{
  "balance_bias": false,
  "lr_router": 0.00069,
  "norm_eps": 1e-05
}
Below are experts of layer 5 (counted from 0) of a mixture-of-experts language model. Rows are named router (the router's row for the expert), down (a neuron's output weights, with its number) and show model dimensions 0-255. Each number is 128 + 24 x the weight over its row's rms, rounded and kept within 0 to 255. Numbers have three digits each.
Before each expert's rows: a language model's description of what the expert responds to. This comes from a sample of Wikipedia text that the model never trained on.

# expert 32
What it handles: Temporal words like time, when, after, would, plus digits and commas in score and vote tables, e.g. at the time, 4–1.
router:097088139161107142152111165095127153114148176153101111143125099084124160137102136116131128118157118100107120129171139132101147140110136108138157139178141157134107118090074151095118094124185136125129154110139117110112114098092141159154165139119084137112151133117105118141131092107116113117102141090153110151092101122124112125123081120142135154079126127103126160135120115154121111100114076076106140121116107160130143156097132158144139128098142108159131102133130099184111140114106131089148109084160149083171137138117160119088138141086089151146146093134114103102124170091174142138147130134109147123158098130113122135112117126116130108136113178094096121140104120145132137163170127145114080103119108096129133078130115158141127114129129154104141076090175136146160135164106115
down0:120137133125126097152111137163120093132134115136112136176161118130134132112184167131142168167095155136117089125134136064135114181153141117112128147147120146134122112145153114163133114141134116144142158096164132136115112111147130155159046126123174130091145097102136139123100094111134159138154096151164140144095114137091146133107140117093100083170159103181162177156131116120165137072145139151182140106134131162144140163191147151104149095137139188146117154136169133109137096099126138135136106180110150126076135127113161160140154108148113094096169100140101112114130130145153125112151140134097111143149157133128138137100144121119146153109139177103118108121129125124151143145118124143109111145143129129154119100064152099139139112120144160114131152133132123126108146126103121
down1:098136171112130134135143099142116125124100140108139148159149110180143143108148158181087147151140117120102120110137134149109093131148140120128149125079060179112134126117120124077133143113106131130110124135133131095121154145103134126121113098107153119150086080122140136138101116168222177132142136126143100107112113103166174125135143143171119133165107154133102089097150137121148127146149133154131150093129131155098136117124124148117181107133128166079151116121105106140115131077134102152132147132166100143098120136098131092112164144088127116109098115100147126125127142112157174085090127133123127130123089096137130160159082122125144144143126131167128131127121110162119114146084123141154089110096135131183147162138137122120137145113100105176136087095146142105151186133110134

# expert 43
What it handles: Final words of addresses and place names, such as Street, County, Avenue, Park, School, located, -ville, often followed by a comma.
router:115190100115132133149136092131139132142106110139096129151160095146094142126124170149159168126106150120158092125151114147108148142142153131112168136100120141128121116127101134108113091125133117154134156171106101120137188089140109141145126109158159118110166130116179114106102088097110109119111124115118114105075152168156140117124140170113172159132146184140147094061158126103133118118101096136129138146137097124151152107085134165155160094132158137084095129135159146121136098104124094142122101137121177118161097134123112132100119124073126096111143154139135119100177151135116129120107147141126110093115130111130144108125159148116131134187180112173098103074129128146123137147129125084116141150150098125150125167150131143165123177105143154146101143115115100143116132112096147
down2:105184146152115155170151103099113145123097129124118117134135115169123138109155185118113133128124112162125100141065160180155121093131101082082143144135103107112120118129142102147146151129121124115116114142173126126147125160151104090104121131134115111095147133085148128119084122142125134101130134136125107149131116168143120155149137143111116166149176131142117108144102137099094144119132112155125169165126105111128111123095122103116138067137124098166137130126138119107139130122126102170110147101158163080096096146116113121111115148132089132090131132126131123153172155130137184129090110145131122137109101118140153123086174097118109143107111185156145107116125146097125113122106094112117156140169159116147120127129137157155153189101164120194090166147109099172105108126165157
down3:137142090108171146109089134140156087167100127065162101134101113105187131097137138138081115125170136137159190152132141122137129134133135152143100137136141111099143143112158177099184112140097151149125115108190137137145163127108163104135115133138136135118114129172149120115116104138136089130121135094099121134145146143159117132111143108187147155083110122110132119146101134126078156129148129117124122113133105126131106130106119127147107151124124121145111147141071115141132163110138123132133119111162146137073130099131158114122135132136121163120162125101102126130160129101137119060091187150144141095150113134114124137123108170175113130107157069144175140114108078135125100126104085139136137143115110168085118143131143144106118142135103081121166106144173130118096131109131092

# expert 2
What it handles: Mostly the preposition in, plus during, near, across, throughout, before places and dates, e.g. filmed in Spain, in 1895, In 1766.
router:146140151131123099139128156186121119154158093160125120135120125110086109145112113092134158137099095125142122137113083135141135123125100169124107159122087119104170119120091134087128111115105134062146094130125166098141119126147147087085147100122147149112167162113131110098134137124153118134138131063122117129087166099105119116133127175122134124148143105130103129098162166174155143110126144131128159125127129158105148115124115127100134097087188133125145141107190114125143111123132098085141122190161131130135126124113145170157127109086147081120077137179105175132128176180166162154153153138128145132081116106076132135165137139149136134135130101109135125093151155130130112143141174118137130134167090138127105112124107128147125152138115152119149128123136132141097095119140104
down2:097115104096160190071108130135156152128113147136116089136138142119145152124133143090083124104106112146121152137173128132152150146097196153173136112110125091137174121114149110118135132114126129164121167135135137129128114140089141126150124183141176173075107149134161157138143128108118128147110143124141093100150131104149191142137089146158139154133171115162104064123130132110097141135094116116120126155175157118111140155112112118159115123132115144132082115123183109138121138105091099176145114118141135133098114127091103158152106138132111111098156142122122111118107074124134108092135138134154139159154129146117132126088138146104134156102146138163145109147141113110120147148158126176084131129143152128107120142174124145141163103128131127103066087110101106102146164135123125
down3:121168130152133126112147100109143140105154131135097146130129139128173143128170162113136148112113142103129166131112134116112129165154116170126126150104134131137081100091122109162175094158115122150142133148155160126133102108182143115158125102083111100137148094170126112145143135077139107089164122137158141144148166125128093149108137121137147097136171174129115127122134158104116136106110108120136138151132167120098109135163078137181085105138159148158101168132107126138102094119088121111113156108120159165130134122114149118131113149152139127094165126168114067119141160154140133148163143124120123101111128124123077102152174137161074125092151110104171182142126162130132143145112116100150149104159146142109125125095158106104132153117113187110101147102161101142124112082134123

# expert 54
What it handles: Pipe separators after a cell's text, especially after lists of names or places, plus semicolons between list items and labels like Born.
router:174119127144097114096179157127098133118144134080100108071096147172147072150111112141153133117129154120157149071150133165111124120163137146116117119143157129126120094139122167086113085098091120106113142174133144133123135082122123119111125168157118133145122167131093174136143147123147113108130131133131146138123108086129120087149127159161137102129133142148164112140120137093123108144151143100104100133121127106141132133131141149093113152122133168160146127115157133141135167126143120149137093095083106177118091137129151135178131137120124120144146115145100149163122192140131093116130138114126134132130126122145188151133096128126127107154161079121119155111169082180108164092094118109156152075107129148163154144155125127116151124163086106126092165148154118143092104119149132
down2:161159137147102112151121108101124086113107098108160139131127102163124122093166132145157163119111156153151110135176118125182121151146138141146084142110056152122085120120105117104146161099126150121095113101181101123168133143101115079136133099162169146132144088059116148160117130122144153128145183134160102124152132140123157085164110102119123137116118132160111120143135121133137138107112203126107111116124113117145133086109086126111159137118158147133119162114129140114144135148143125113091134148141132152120134106103072157174133124103106097094139108105147109162158102158131146085083117100156110123128157121121184131119123110130132160153123123123119104135176118120124107117084113131153101120111138125156152173121163111111162169136109116111105153157117120141121140128097154
down3:135177128115140113132135095157156114130118092116144157137145130192147099116120124142114135169102185171145103169153130134134094092108094146133096133105137097139103146123137065096085139115123144176180158168166144143158138127098105149117139112121080124100157113113104133144079111124148138175181080113122105142132133117109114081108097139111135139142148092131102123103108129121157134122156119136136122153143187109145127124123109111146138110127137133114108142134137103115139126123144183133114122121108124152080148154105089148144089134109140127124114108135120143117175120138120124201168140093112103142100133154154149133129169152140153157120137177151134191141155113107133126128099088078152128122146169117144140153141137123136115146139135128133104134156112138167159149087141099

# expert 24
What it handles: Closing parentheses and quotes ending a parenthetical, plus word-final suffixes like -ation, -ity, -ra that end a noun.
router:143100144174176186115119148112102163102126117166116163145133093083120142136128107134134094084125131162119183108140120066132108115149152123093157159144128098141131122124136149123115079074153108116109125088107143110084146125135161162124170087084087129088085129125105158112140131154129152161136142135137142146119145157136130131129144135148148127126143136140155095131145128141111112138117069075123110090126128112157116098162140156112146151124152155148085132111111152120159126123087092135162125114142153132124117137107139162130136181100121133099182114116094103163117125140132114139149109114117145110162159133133111125075133122143117154111109086155149085152116055162152137123089151161124115138114144119110148142116124181142117110125109128130121119132143067117130130100114136
down4:112144110143125137140107182149116108162116131133108139110097123139135095147105106155138101104137119121105130115096112157110132176107124118121130108133151090116136122134176124164125159147092121181155104095133107143107102144116098152125072122153101136133145145129098123177160120101133125168141127138143115086138129133117152139110092123122123118113100120104102139111067172091180120114059114143119145174131142122114138146095136163120150105149119143142163149174113113154088105109175126136090169118115135148106101133104123115085097102140134154144132150122146103096139129107108192100112140178136126092109138142098132140156138126130110094098147153138121171157123145127126157148145125123107158158142119134163162116116157128093113109146113096118066113134174130157131085191144100
down5:147137131104106172140152122107109165143130131107129119161142148114098148151135132116154180121085105087129130124135101108146117134130129147128135122146089170094138126174115120123151137121127116112103103138103121108107117171085122112066167121146162126133078136181118102099117119099142106112128165167139125184112102125133129147149132161173113137147066104113155097072167126118134109111190101105108105109134176132126165085119174118122126145111159130128124126120158161149136157116149108122161122129129122164138152158198116133129148072127145126124095113101166131103118107126140133134160102158112086119091103079120116117177130141145165161119113146111101132154138146141146111135178111104139127142110150146151143114131131148122143155138154143107122163106181113121112154150101132

# expert 35
What it handles: Single capital letters opening a word after a line break, parenthesis or quote, especially H, as in Hunting, Hagen, Hinduism.
router:131105156152117130112109162127077106125142172151127121159111143119094136154106103115131098111146124108123132120143140122101122103162098107117088154126129146164132140115118171135142104119102116101101118116110115135098127141134148144097145082124117140129118111112105142100068105092115115129103117103098167133146128108151144126140145137100126112134120158092152117100134140135129132096116081128130133119156161120163148182144121147127135116066169108178094133115117146120054127115118116081152129094180116126092098143123110072180099147118078145162117124096107121113148149138115135149115121084153143088156143116104147120120090125123112107118105110124094122144164094170120115108149160159126081127125172092112150098128103167141113096116185152108165126096104108096139138105143080
down7:078104161095131192088095094130129115173129158129137126128158128128153150148111128156132131134146114140157131118149126150105136094137147103110137136094182129108093183158111115138103136113187124127166124128089101149098146104138131140122156085138099116124089082159109146169116118178149163148129119119138141104147078109122124153124110112175129139125160124140153132137087141126137116136144103108105127145159106125171132154173096139161109127113110097097121126094101110114154096113112109124138099168145156131147157161143086152154078152141151106129132170147130102118146092133154149162138110137154104132171178125122077119116135117144125125111094144123135132153180151116113127126128090127094109169112138133083131134074098147096141159135144127108166124140123170145160142114140138
down8:123129163097161137121118133155125099134130146111095140134137132154157152119117126127150142141092131111136131110123072133111126101138152124168150151090094136153155123141151124113143158182116130119125116144142141146119145154108135104146176102127142124120151168136149110139128083135129127148150133108156114126125123131142117118150116162108169164151096148119124160116088100127078116121151146100139130109120157128149165073163085123075168145142148105105118129145116155150098161085118124089135148133140153081126104149119105131102146133143105169142091165151149138092143122164128130177187157141142107108115120151173093108199104096149110130145081121134094127181141133094124142129172135123145127107111112136095112106125180061169135157117107088133134089098130112148161106153138130

# expert 31
What it handles: Short internal word pieces right after a name's first letters, such as ib in Archibald, ab in stabbed, ew in Edgeworth.
router:184143140136108106146106159150118164145091118108116145176165113140135115128138168134106122157089136120124109062162109172118124128151164103177175147134125152132143146115150146168126122151155171154156109147114151144149086110123159097104094098145127098169130145130169136141144108148134153114109142135132156120177165116130079128143113156130092132101147166121089119090145126099109156117137088148145153161119162160094143120111134113149118139142105173125124139120102136133129130154099120111118108117135131126094130177143159122104113099164112104149098152156123117152162102104163165088145117123128167109127110119160157121155168127109109085153143096152126106168139121117119137103119153158089105119153098097153122132151164153122098123111151172179104136132123152124163091133140158
down2:150168153093112119089112070116146125149095160164109154111179151103132102148128147117101147130136097142139126093107141098133119122158114140154145149130156130122162111154145123120129146188142133128092120112107105111152158130088127120128121151141139152128121112082149103079094118149136169154156154164146139108139154138158107164144112124182115173122146128132127141158133171129123130125111144153161104136129081158087120129085167114097105161145126158144161145120130144108148125149111128135128136152130119097114100123140109091123141192164148103126157122157139132127163107127148167147114094152126152149123082135124137160133103126143123095101155131120083136139142156152180188137112146118150133127134100138174109139172123119102091138125141114094137116078165204131097141105115140
down3:096102116078116163098150105177155127091135085118134170113068119114118106092119117127155140135130118112107114102120116135116114097085116133134154096122177122104119140141172132162094131147183136126100130146095117131141145103157152155118136116117153107105112100125136130112109126159130168147165106135150130132113114121129109092158113101156132174089134103151136156096105122149148128138104148153118148148133113079129120129126137089126098122155157162125118096116136139117089099157201127154158101106100133123116115135075171101139142121146091117095130127195121120130142115114163124144133116098119112103133135134169079085124145119145090079137139154133147155123123138141141132154121170067130111084105122155138153141149091141133099176141082172152129149098108142120139134155129126

# expert 42
What it handles: Pipes and line breaks that open table rows, plus table headers and numbers in standings, election and score tables such as Peak, Loss, Labour.
router:110095149135135120118146152119143098111123141151102153109131161073134157139081154089119137079131110150095133153117144152176108143157155135101148130151139136110148182155161117156150117120106107130168104083125119186151074133146159139093141109143108143104173113074126160148117128116087099148092122121110156161107154144106129181113153106148126129118137107113096140073159130157124086129112102092104105112156138159115106114091107139129157132127101102147098108128112121116134133158142105177121097171132121139155125104096146103149150145157116140138164161111106119101087129114115132160110088150134139135108091101141098096173138134126122178090099129099151116155101083115119136147136135131120135116101151132123160096133120118126169084146088142126139138096158147162105113116127148
down1:161130100080155112164133145132127073095155111078115125133102110154122119153146094128109112093122147108106153138158085121123133142166156131122120109088149118087115172112149139102123097161105129116106181162096143109163101132106089130135158097136192141132154092135134118116169108139121159120130129117159144151091124127155127115106109104159144129099117137133144134126125099123109123153111115100129109131124145091149180119173120147158104134123130117141093117147094123170138103092162148151164107112115156119140119125120118163180123158125142110133154127165137152176123138170114074134123114095100135087109141154114141159161089142104107119137069164106171183151110124092095142124155145098133118097124139134140141134119116096127135102165099163098144145122130122087080128130149122
down2:175143091114116071169130133148148116090146098134133112137150116118131130095164097123111097105147122133132111145165083166097152123080172137135136137084099091111118096112091152161132134083136104115135117142129114157146163083134156186159123121145124138098148101130127116115154092117172131111166164136159158157123142112113102133144120112121094157133130129136119135132106143129094125132097128121144096158083132137109091164154119111117125129141141141130141156094136159146107113112114127083089137098122137149084103087100116101151133124084151101126113100164117124145129104147119114133160162136110083151143164131156117128134128179065072101108132138095157173108143163179112139129132134129187119144132130099140133127099150127147104113134155113111139139127131090148109149184149117

# expert 45
What it handles: Hyphens in compounds, slashes in URLs and scores, en dashes in ranges, opening quotes, and line breaks starting list items.
router:173140128184132141132097167082092124123114116099174128115114142097140087120097128165184128135124104123169121128118154140079113102131139163121118110131128158108079120137122170105125082122132108119122130113143137154116135115100106165117172076121105115102133120131144154135161139116177119113111132114135130146061121126127124118124129111130106113150152113115144158125132141140090150115122148145097176113135152154140135116123135127161119105135115140157110123144171098140143133168152144128154114166148133178124094113148131123131096147099124148109137127151157144118150087095157134152123213138168143158113176143126146118096157130123122139128148119124094115148130146161109091085142148115155161143125137151070135131142139158128067098097131105123142091165120109145146090144140057
down1:123149062154126125135110155131186147099124133085161163173117120138122093085130132154155122091113183126146116127128187162118113126120160123082118135170125091136105138176136121102140139098074151124157147117158133118124129093150109165133134162123130142149103138130145106133121147140129110124153105120109140105116126128153108083128127087126135096175137164102155160109183126112109144118142140119112126113114109136145123124146108148145139134109162133120117085122122128113109123163120150151182111184143174159101098121128130126120174149131157159135127087145125123109149104097160104118122124123128118168160125137096137116143137095113106182172121102090160156135144143139160156125129141168167184123114138165089132115147165152140072139093124121112123111116150122127114116139155072
down2:129126193132121116141128110159116170125098166123107166149150160149126112129067101140114145095154122092136138121142109133157080126151126089113137103149100135076106151100097119157132145148117131095154148118097124127138157107120138092116110086169170113114108143152131093118111143104113188164142161137079126151130127138131122078126144160103154125109125185140139065079130166109137114130094129133128094130084125115147206153122102137147136133120117134125132141125147133109085102125125071120145133104137109117149106130176117133100107139125111105135163117148126133158136123100093151156111124100133113140107126123162166103111137115104126127126106150121093145095129140116120157142148102152107125117111092112147130096157122139070086163085132111094097108132132104168087129152123115

# expert 8
What it handles: Word pieces inside non-English personal and place names, often Slavic, Turkish, Thai or African, e.g. Tofa-ş, Adul-k-ittiporn, Abd-el-malek.
router:105102159156127160120124146154095133125134109139114136165124115131147137138094132126116120077156083092111145115147159088078108139153156151150124146129104136125162126126138145133090117137154114116117135130155120138124153111152151148125137074105056092122079121084144141141185113163110120135123111149115159141089125130203153143107135162128099164135160133126148129132157129156129144131099113123113132158137120149101109113126148117150133099109130171127109173156098176114102111155095117146143120129139165159098122105124074115117102130119128126119151141119087077130123127125126132134110144166158127134140094180104081108082119119120090098170074110120095093132118099104110102121159202130115125146152126111124151104122088177159088102151122138131143123136135114112150130140129137
down2:164081149162089117126156152118103129094190163135144132132070154147101113162105118112110159169129113144151108059136154125123156126149145134141120136167134126094145088165154130143169096136102158112135118138088134134103131161119147140163131122127159116143100140055132116144126154122133118088137156151145130067120081150142159079085082119148126159088137118143096149129135152140161155099118142137121122137159131092161091134148134143123111153140136129138150179166126104100161126084140087139121102110123126128142132156198150119148123147162115106096132161119170110161114125135157154131131071124151134145120125131129125172157117124160126132146126135121140115140131153127148148117135123136097170118091105144126102146102131117115116136138090110084150172141126147124142112135103137
down3:157086121145140102140123116145085103129132124159133137154111102143129095159141103141116169153158137131099127105174147112144112098136150113172103140116152115137098091123172139123154133099090125117110095121080144117092132128146134129076142132151151144146138113100082107129118107109147122095123148152164125130120033105081118137101133143155114142143210122170174104135157108150126116143117085138107126087134144147109113169150104160118116149159188137113160092122154174124113099154129144150071123096140119092161095126128163109118133125123139128143116109131152102108165141107115097120098131134117120119122087133129072121075122103152110136147109153146114097159115138136092099108119109121123158115094142131113103135142143114132129147121107132075123144112118154146102133104136094

# expert 63
What it handles: Plural group nouns and "they", often after numbers or "other", such as members, children, people, cells, sons.
router:133114096079147145168098120143157142118085093140097158104172121111150162139122117113080108125133141119143125146132159140151147137109136145117185118123176127151115107095175116092151102131117132141090089079134171115110136132094145123158113179142156161140131105133146136124132112115099095131107121137124143144140097134143147137175153158153136118135160103111117089145155082133174124159158134115134157094120155115129106130130113177166096157146153139122096109117092128128095124121102137150115173171149119146149139138114096143124099100127112120099146180107145142137158184141104138130091107093132114148139092144154086124123150169132120178121153165131129083155139108127109119145167126162157159149136131097107147146163131134123105145141115173074129102143112118110125143109082094
down2:113108104177095144150090072133113129127100129136059161148129131122136121110137174148097118160159159134114159146167147098152155162144133154113149129126134121122117138081179131117143098108176142118156115099156143122134133078102114109165126150174098159132126156101137127159127126122136138133136110149089117116150109138124125147159110164129055099154161135170124125156122118097122113124159180143133131140096177110099128136129122127151094119132163121153125137123145142124126148122163110123101177145140166163136096107128137121123125138130146136082122110145147135102170147105126136154080125167145120148145150111139135125147124113169182139103101171098164118133126106133114113116153146152135158139122114156080076124137085085122168164131090139074144102146117144126113128101108111
down3:099148143094113100155119125103161145101102141194136129132122099166138156051114096098115107132127128121057141146158134068169124086101144115105134163132132107137137124120127129190107149140127137179141145102156132119111098119143139125127114156103184146134137107151116144119161119138119112184127106117133154097133150139156160073082137119100126179142129141122127144145144102155152152125115092095099125166110131129081106171173099121130119115145111127100151155122112121113144117142132166153109109186140125089109154131102146095115118146156099144134128139163117113121131125128144112103105116078093111136138172105157098112123129154109117125144150112118138131145103145138135154117142112129169093129129151127134133104108158168085112094132153130132109103124112090151149137119179091

# expert 5
What it handles: Word pieces inside personal names, mostly Korean and Chinese syllables in cast lists, such as Se-ung, Dong-man, Chung, Lee.
router:118116133118093123154122092116167168123097117153145088110092186100124128113105141161169147091165136136139116114109089116144127146100152082158167101095123099092142152091129118122140137152134176122121132126144166157119143138128112099136156168102148090138120152114143106097106125111115106126123126110094166127088182118128086119113153102104124120106134155110128098166115152107120129105138156126124166112109132138123152130094130127137122113159137146150122144130089094101082110161131108146129139133139140164137079104100167128089126101167102160105150187160128162143130114123136136155155147158159162106165101098112162156143128136174127140108128130113086129104152100088132125172132106163133123150129094124107123107141180176159120075161132135140151162150126140128133169132126158
down2:119125126135142149144154132078144123127146110098143119091104133127113133166139144119135140131134175128137119187151130135144131124126146105130125137191117110121141115104104125108129120141145155108085092112132123123109137097137165161102135116146125143116104147122164140130122132120180139117157122103141072133116133112129104153136101103136170163176143167144109147148139116135172099125144132096124138101148148134114151120125117152163148109086116137111109121124120166137156145152126136136188138132115081110087165145122136123091140121134161115173153108105147136128133150169102127106160139129096123076133118117177091129133145159116108088142096072194119139096179110136119092093159100128118163135129127168111100145128108111118170145131090087139174114165137197065096135134142100
down3:104141095126167146127163116166151186104154104136150176163098124091124127093129132121150137090152139120115115130164148107134166103118094116092160118146130115105170129133143131131138090113156142145076146104128169163131108139056122117136167081084124120118150163094143151135137126104107129159139127123140180145124142113162145131134142106132143110095134106131133118101109114154099103110117112102096100151145121125095113150125157150123142107142150134125139137100170159141083143139136115170144134122140140171176104137159146142140117189101134141111137156138098137098123117144118108160099090135094128150109141156100110132123102159142111088126115109111092136135131122127104132173172077159131133125150155102149137071143154179177150123158118145166127124153134118132134137192157128

# expert 61
What it handles: Table pipes, percent signs, brackets and braces, plus stats headers and taxonomy words, such as FG%, Votes, Apps, moth.
router:149135112118180080140149147107101107123152160174133150124157141141159169111097095143135164154134103103102157154097109161158142116100110144156155134116131123152164184111092135118133111072123139090116132126165113122143105141112108134120143148110125147112136130113096122145153111136114169184148155092108117172154137133100143187106099138110099133170148131113141098129140099131145112110193159128066115131146153105121132159159091154126148110127164151119144079094115125129164126108132144160126100130091176129148106151118142112114121143084166132128121117118125122136099092140129089131107097136157133151138117123089154144123099139143122151094151171143127128183087140157121138105104136145134145130097174109134141119140142131102114094086099125115095144112130107141156124139179092
down1:115129114082138137124144098129144124122103140113119136103097122129093096125117121123121079115047112158066088136197123155142104112126149062085122147151140083175115116135116104168142186104143127108131134117096068153117150135103130161119175123165127122125111115102089144132107117110161110132136151158157180159150137165116160104160127145142151169104111196160066153166129128148119064108096113150103108139096102108127088105117149142113117103149099120143118132121092141095111141134129135137152113112115157116158115138149134106111113110130091127137099123136148128148144182123132117149127111152124135149155138134114163093103146139116128137127114150144151125123116105138104144114131101098116143163096123098101157106115141133142127135136098128153131147106105106137125148130141164
down2:073152104096112175152127126109140118161061079158117143124119105114117128138137126123145146119100130136113101086163119124136105133132127139099113150113114136100112125109114126152108173137151087125148152108116116173111116123134115167137111148160133122121132132117145109120134185147169105148083096138105129101106135202142107115158174137107141111131147118121135116106125133112163146073146105172101149130096102113102140098109114130133091162109165128159172165136132126144152108156132092160142136135134081078115140108138103104128112121126134160132108148135156134117109175077113155102164104137110131104142138118154128159139132110111176099115167134130127099075139092135149110132131120175104142099139120121091115123082141159098147146082169132099123158186146143097112138122130155

# expert 40
What it handles: Sentence-final periods, including ). and .", section heading markers == and ===, and the line breaks that follow them.
router:113161139118084141166197113109089127132100140135114122125098149127163113125176162165116119140115124166144122143119120140110152093150116130137113156092129158093115134137135084097143105114174137107088137153163124143174159150106113141084136117111164147154148122101102111155133134142090125144135126112163136176140113104125163117127148118168136160129144123157079154157118148111185102106086080164097132122137140120124148094124127133138108135124120128087128157154133122112150123134081159082130162134152134082066126153149106111147119125126138115143114094125110105154150148114159110151124128114136104142098140140138144128134079105163167084159139175119136143129111117128086103101116105095130118163158088094117090146110156133138173132157136099125099092138134171124116127112165100
down1:117113086110129145156099144120169131125067096157115107120125081152134172112143116130166132099137133122105144111102104112113144154073177142151116129160102089130188117161126153178121096122180168196135117096151111106153131115143133097184131084129093085178121153095133123165118137114097136129116103143119140091141160155110160155158153147147151103123132159147148135137177129116116149128134150159132131152124128112095140100099135096121139149146142166153145129114129149095164150098140096097138102133145119107155165101148119125121150119174139158126098119151134111102106136102160130095139101133132094120105163116160153137137149159159134113155123111101119124128153138137098128138120137138156158146125106165155145139119107118172106145113137165183120169157130164123145109144132130
down2:094106136112105106132129142102102129151089087120140132133160129111119121126131138131128151167149128111124104145106124159128142132117166150122095120148133164120099188126155139150131156125114141075114133127136101100088128095116114134092112156126120124111130158127127117151117125152154128134154159062163155104122119109144185076121086155116140111143110137108167139111173164094130147120082165153147149143089101142141143102108116112113130150136122152134142129144134107115126077174142113105132127141129137158123111097116123125102170125115159113134108168137108152154153069123135091117109108171166142109069133139122155109160142131136100159155100087107139133194135138123131141105177156133075160121116152127092091148139093156122074139165134105122068105141135112137159101160120122

# expert 10
What it handles: Tokens closing a phrase or list item: closing parentheses and quotes, plural noun endings, table pipes before line breaks, e.g. films), tests, events.
router:116116095073187185128173134146124117134127149144129139157118130125114120145105135149105122091144130124152132130116120114105142132140169159119145133129093129116114097103171159100104081154151110106092103188121129093109130143114082137156164140099104149126161083131061157126133133159144175165124147091113111115152094083164152076129096109147136132151156115122131083120132125107153111129144131148101105129149142117157124133128151146085143165127157136084128122159117162116126092144100126152142129090131124158094128106111096143128122171116109078121130110118151141180144136135128091128122152082167118117135157145134146117093108149148133114099095103179180095142140120083131124134152092132122111129151125126118160159080128140113134108139114124097129122160090107092112119125098137
down0:099147118114180107120121092148140108153139182125103079109136095119103127153109066140041148125109142125103104120149090124130139151121132075121136101140127170095156138149131135144125139123127122161178133165105189117148171123097100161130120160113143144145090138133142146153115157172106129080122129157099109151157090124104129141108114150132160140090151156124137129147141133111115110091120156154113127107156116146141146159119134123112169171120111121117136105151132114143157099085123173134173106131090121142136154137128127135120124135108118099083143128124150130130074147115134132144148111115108134146111144134157146132114141154148124105132121202107141140108137129097165132131162136069123104132169114115155116130181133081128119130106131113098135143154095113100117179141097095
down1:111174109130145180139131089153178121118122096147151121149106143169123111132120127094099135119134108132088163125151177076102139161104111160092124093149137166151155135121148094120146135172154118114145134071154119100124114095106130127096128092123165123123119167144154138143139154128189065090131131102120130134138147134085146146154130149145129138088154121145097116133130128095085127142124148120098110140120141107108110106129175161128079166125111120136151107135126097152139111144150149112128108097145080102099134133133124153148058145088144150155117110144154118138095144118108058100129129118099092140078142125145105088168144126088120140148106123106111122145084137130139135126140123130106136103162113129141153092131104148136134098110157099117143081143140119098164125130131093

# expert 25
What it handles: Lone capital letters starting a name, often Slavic or Welsh, in tables and lists, such as L(SU), W(ollter), L(ubań).
router:148140171147105135118140153117127125123098150121124118156148101123167133144056132137125133169132133123110151073153172145107166124137137069066158135138120127121135166186077120133127116123096140151108134119125096132187102141173134145137132074133152104139127113120099138123144148172107132138092169160102173138149156106139112135144095152114074173154155139167101153101121090120145177124104108162093123124129127141146144136135161107100147113124169119154153138080138116142106114123097102079146124119147135108116153136134142123107072113134134107144131109115104127151122107134148122143160132115126159107157114137104116116177149146155164159145130151173139108155117153161125107088094165126125104093123148130118126159160100136152110126156156115107137104115121073124115129109113127
down2:116136066112126111165166098107120145110133105167151072082105126163067131140126133126091131078086119110182139150125085135199173129128144107104111117103161108089106114143136156096090144110161106135135092152132131117174114116130126107139146135144128140154181149117123128138118140127154096175094141137136112106094142146152140125125143121124143181126159141127144093113133126111114107110163125140095138136123123171121120180124113079107138122128133130152114120158119103118116142096069141174142167103126114111117141124125155128125125085112092155147111142103133126118100153139120085100156170130142125131099131117110112093113147134116121097138119134137133090152130120106074121130096130104152184156100117150106092089129155100118124126115143160116139126156149099118108144163132078
down3:116123117157136080117103119163115123130113128123132139129108149118166147162090173103154108138146162097120116141139102107141074154146139114158146100158109169141153165129119122156136124152090118114092114123124104149161116120120127134107109134123114159107102140148110103152137133117095122164109177135146132131162127144078120120130118143145127118131124187169126168140155139100101181110099143160144129159094121088108121147084137151086099111136143104170106127121147127141130117101099170103120125138109134138148091127141114106159085113146150116101105156180113109135175097053154130129153151129115140123167047135144119166102150112075164151124088108150124149131112100137103132118122164118088124129137116135122137131123099111150127151088107097142130100139098112172115135128089169

# expert 41
What it handles: Common English given names in credits and prose, such as David, John, Chris, Kevin, plus sentence-final periods after names.
router:126125140123104149123165155138120114138084124109089148128066138142159145115104155173113155094125156159130097140072093158149142084150142101169128110122131130100082171140124126110131177167145153088149159159122115144129125151125150178149137151141105153109103183115129119133129117153160115129150126079086157141181151102148088119117123166113096161129151172100169117153105154132158110150103142125138123115137096118107132129133082122093121145137086143134158136114067091141146165172150115102137104098122117091135180150117139111145126102128137165175134145110137142107087137152133135121099151116129130117157108105124119126144142140133101151135132151132080160130183118128107110148136093128106144094107116156092121122151131127132149082159088135139135104132121152153140123141126152
down0:155118189113143117138081133120109107112150112126160130143104087125125138139122119169121108150114093099119159134148158095087138159158124120125103174158127156126122089138140144151135095106124120124121104121143135122095141132147170107109122102161162150104131073112135135120123145084148138102117085133115104128065122134153123132157128095106151084102079129173144143102141117128120159128119134096106101121154133108116155129103163151156139111139169157146075137099181131134152134143153102129175122130150082112146116095203120137101143125119151111102139139140096156111144092124134144156153065113131148102131137106097141141143105111136121108097075146135156055116104137120136145102128143152133101154109154171175152129178117126143129142104134126115134172128135117127099120126096114
down1:179129154166108066130104129153065149115116145126132139144167103138128125095117124134120115160164159113129115146155181124157185150152136121105175113139106165176135108121134132115136108109110153145131115122165115149114158148117116141097118101116120120107105066100124125132141146131113128148115147127120164180115148100157156148145105152120151134141143122122150144095106121118112152113131171140145116126102135138111078133103172121118116115136108093161144148104127121152140143122155118144117122180165145114128107169117128144143108115122090123113107133149120111147160131128137130099146152105113096129139120149046154154135156090129113098145160100097099128138097115102155163127155119115088203159144161133168119171155155152156122091127168114151089075133113116112150114146160136